{"n_layer": 14, "d_model": 128, "n_experts": 40, "experts_per_token": 2, "d_expert": 128, "d_shared_expert": 0, "activation": "reglu", "moe_layers": [0, 1, 2, 3, 4, 5, 6, 7, 8, 9, 10, 11, 12, 13], "router_score": "sigmoid", "normalize_top_k": false, "routed_scale": 1.0, "balance_loss": 0.000594, "balance_bias": true, "router_noise": 0.3, "init_std_router": 0.0261, "lr_router": 0.000537, "vocab_size": 4096, "norm": "rmsnorm", "norm_eps": 1e-05, "tie_embeddings": false, "optimizer": "adamw", "lr": 0.0033, "beta1": 0.9, "beta2": 0.99, "batch_tokens": [65536, 131072, 196608], "seq_len": 512, "train_tokens": 367200000, "steps": 3196, "dataset": "wikipedia_en"}
Below are experts of layer 2 (counted from 0) of a mixture-of-experts language model. Rows are named router (the router's row for the expert) and show model dimensions 0-63. Each number is 128 + 24 x the weight over its row's rms, rounded and kept within 0 to 255.
After each expert's rows: "gets" lists some tokens that make up at least twice as much of what it gets as of all text. This comes from a sample of Wikipedia text that the model never trained on. Tokens count by the router's weight.

# expert 21
router [132 128 143 138 177  90 162  96 127  96 159 147 122 101 113 139 148 156 135  88 132 172 102 145 128 127 101  82  96 141 139 155 131 145 117 153 127 131  91 135 100 126 151 159 153 120 211 163 147 121 145  75 175  93 118 137 128 140  88 114  87 130 115 124]
gets: "an", "a", "er", "o", "en", "–"

# expert 0
router [121 116 113 146 145 127 162 105 146 101 114 127 146  84 109  79 141 159 112 131 113 102 133 155 146  92 128 108 149 117 145  83 136  99 103 135 113  91  62 137 114 137 136 136 121 124 177 139 165 129 150 126 161  99 143 144 116 111  94 101 124 118 121 103]
gets: "==", " that", " which", " b", " part", "man"

# expert 19
router [ 90 110 129 140 144 149 155 105 148 117 124 114 150  98 115  88 148 179 112 133 117  97 113 143 144  89 133 101 154 122 134  98 132 101 109 141 105  85  84 153 111 147 147 117 127 121 169 142 164 115 146 125 147 108 148 133 123  92  88 119 118 111 133 101]
gets: ")", "}", " He", "′", "\"", " met"

# expert 17
router [143 131 102  92 151 149 131 113 144  89 125 134 127 150 123 138 116 165 130  93 120 157 101 140 168  79 159 140 132 112 170 138 176 141 176 118 113 119 132 109  99 162 131 117 170 150 174 142 139  99 103 125 126 147 152 175 109 122  83  96  88 128 138 141]
gets: "h", "a", " H", " h", "m", " K"

# expert 13
router [ 90 110 150 136 144 148 144  95 129 114 121 118 148 101 129  95 151 170 120 134 130  97 122 131 149  99 122 111 148 115 142  98 140 111  97 119 110  75  58 147 127 145 116 124 139 132 184 133 151 118 136 133 158 103 146 167 119  94  94 106 117 105 126  88]
gets: ".", "-", " (", " is", "–", "'s"

# expert 34
router [101 114 138 154 141 121 144 135 131  95 133 118 154  90 145  80 152 162 115 131 116 103 123 137 132  73 146 119 160 125 141 100 140 109 113 130  98  90  68 126 120 145 127 131 129 116 179 150 166 137 154 124 156  91 148 144 134  98 113  98 127 108 125 101]
gets: " The", " at", " the", "The", "us", "s"

# expert 8
router [112 117 135 143 151 147 139  99 150 102 128 137 165  95 137  70 148 174 115 127 108  93 102 138 142 106 149 116 143 107 140  90 153  96  99 126 103  85  63 159  99 137 118 114 128 112 178 145 162 123 137 144 142  97 147 126 133 103  99  95 118 123 132  96]
gets: " =", " f", "ic", "ers", " T", " W"

# expert 16
router [124  84 147 125 132 129 132 126 148 121 147 139 152 144 101 115 130 108 128 102 147 130  97 133 167  69  91 120 135 111 133 138 113 128 140 128 141 101 124 149 166 103 162 114 149  84 161 150 111 123 156 134 134 124 131 102 157 139 106 100  84 103 101 116]
gets: "r", "i", "l", " R", " a", "c"

# expert 33
router [101 138 122 150 169 137 154 102 139 105 109 134 135  98 122  86 140 163 122 117 103  96 121 137 131  83 152 132 141 118 148  84 135 103 105 134 112  82  73 149 124 164 121 116 105 122 175 126 176 150 148 125 137 123 151 137 120  90  94  96 124 107 122 109]
gets: ".", "ate", " N", " km", "es", "ation"

# expert 1
router [106 128 129 147 136 142 144 121 135 110 113 125 145  88 131  86 133 171 127 105 123  75 111 129 143  95 118 111 132 129 141  88 139 104  97 144 104  85  69 136  90 135 136 117 121 132 172 142 172 134 137 130 155 117 159 128 119  93  93  97 113 118 125  96]
gets: " |", " F", " C", " N", " –", "°"

# expert 12
router [ 90 111 131 142 153 141 164 107 129 102 120 124 142  85 131  65 143 162 136 124 123  87 128 145 130  84 124 105 134 112 143  97 156  98  91 121 107  81  83 146 111 135 124 105 117 127 170 152 171 133 134 132 140 102 163 138 124  78 102 125 121 115 119 114]
gets: " to", " are", "ies", "=", " for", "ations"

# expert 30
router [ 98 118 144 151 146 147 143 112 144  97 126 125 140 106 124  81 140 172 109 133 111  98 127 137 135  87 136 130 157 122 139  91 141  87  97 127 109  86  63 144 120 151 123 119 116 115 182 137 173 131 153 136 146 118 135 128 114  85  88  93 110 122 112  98]
gets: "==", " to", "\"", " (", "%", " b"

# expert 5
router [112 133 133 146 146 145 150 102 124  96 121 120 155  98 131  82 158 175 130 137 110 110 113 142 139  99 139 112 143 127 136  91 147 102 111 125  93  82  79 146 104 151 144 129 127 112 184 144 152 132 148 146 154  96 159 135 113  91  93  96 109  91 109 114]
gets: ",", ":", " to", " 1", "O", " 13"

# expert 26
router [102 127 131 141 156 153 154 106 140  77 120 134 155  86 129  86 149 160 102 121 121  94 119 131 138  94 141 114 147 118 138 104 144  90 100 128 112  83  77 152 102 155 132 121 129 122 182 142 158 135 146 135 159  99 152 144 123  99  98  99 118 116 132  99]
gets: " and", " |", " =", " at", " v", " D"

# expert 39
router [ 86 115 114 154 146 129 151 106 135 144 141 124 163 100 106  75 140 149 102 122 106  91 123 125 133  92 137 135 122 118 145  98 125 111 113  94 128  86  87 141 114 147 153 117 117 139 188 143 170 132 150 143 143 112 155 137 130  72  89 116 109 118 144 117]
gets: " of", " a", " with", " was", " and", "ed"

# expert 31
router [102 119 135 133 145 135 163 104 136  98 122 115 159  88 118  80 144 174 115 140 102  83 114 139 124  83 116 133 154 113 124 105 144 110 100 117 102  91  77 151 105 145 127 110 126 134 184 134 178 129 128 138 168  95 150 135 133 105 105 115 124 104 140 105]
gets: "s", " |", "ing", " by", " at", "'s"

# expert 3
router [114 106 137 150 153 131 165 115 131 114 123 115 145  92 129  88 147 177 123 116 109 100 120 130 140 102 140 103 141 111 132  92 138  90 114 117  99  81  70 154 113 157 141 123 117 119 176 144 167 125 141 134 142 106 147 141 110  91  98 108 111 105 129 106]
gets: ",", ":", "===", " —", " and", " team"

# expert 32
router [104 118 132 155 155 141 159  96 145 106 105 113 136 105 109  80 151 162 109 146 112  97 124 132 142  97 144 112 123 108 125  89 144 102  91 131 112  88  66 149 110 155 138 131 121 122 181 137 161 126 135 125 150 107 150 135 129 105  99 111 126 112 120  97]
gets: " in", "–", " of", " for", " (", "In"

# expert 37
router [119 104 124 152 143 138 162 120 144 106 125 122 140  78 115  84 134 163 119 137 126  92 120 135 135  92 143 119 136 142 134  92 126 108 111 139 106  74  62 141 106 143 142 126 120 115 182 159 154 142 156 125 155 109 154 140 126  94 100 101 115  98 115 117]
gets: ".", " |", ";", "%", " their", " JPL"

# expert 18
router [111 119 117 154 155 133 161  91 139 123 112 114 149  96 117  98 135 168 122 135 116  95 113 113 137 114 132 113 139 113 143  93 151  96 106 134 100  91  79 143 109 149 132 113 118 107 189 135 144 120 154 121 160 118 145 145 132 105 105 102  98 105 121 119]
gets: " in", " a", " No", "/", "ine", "ing"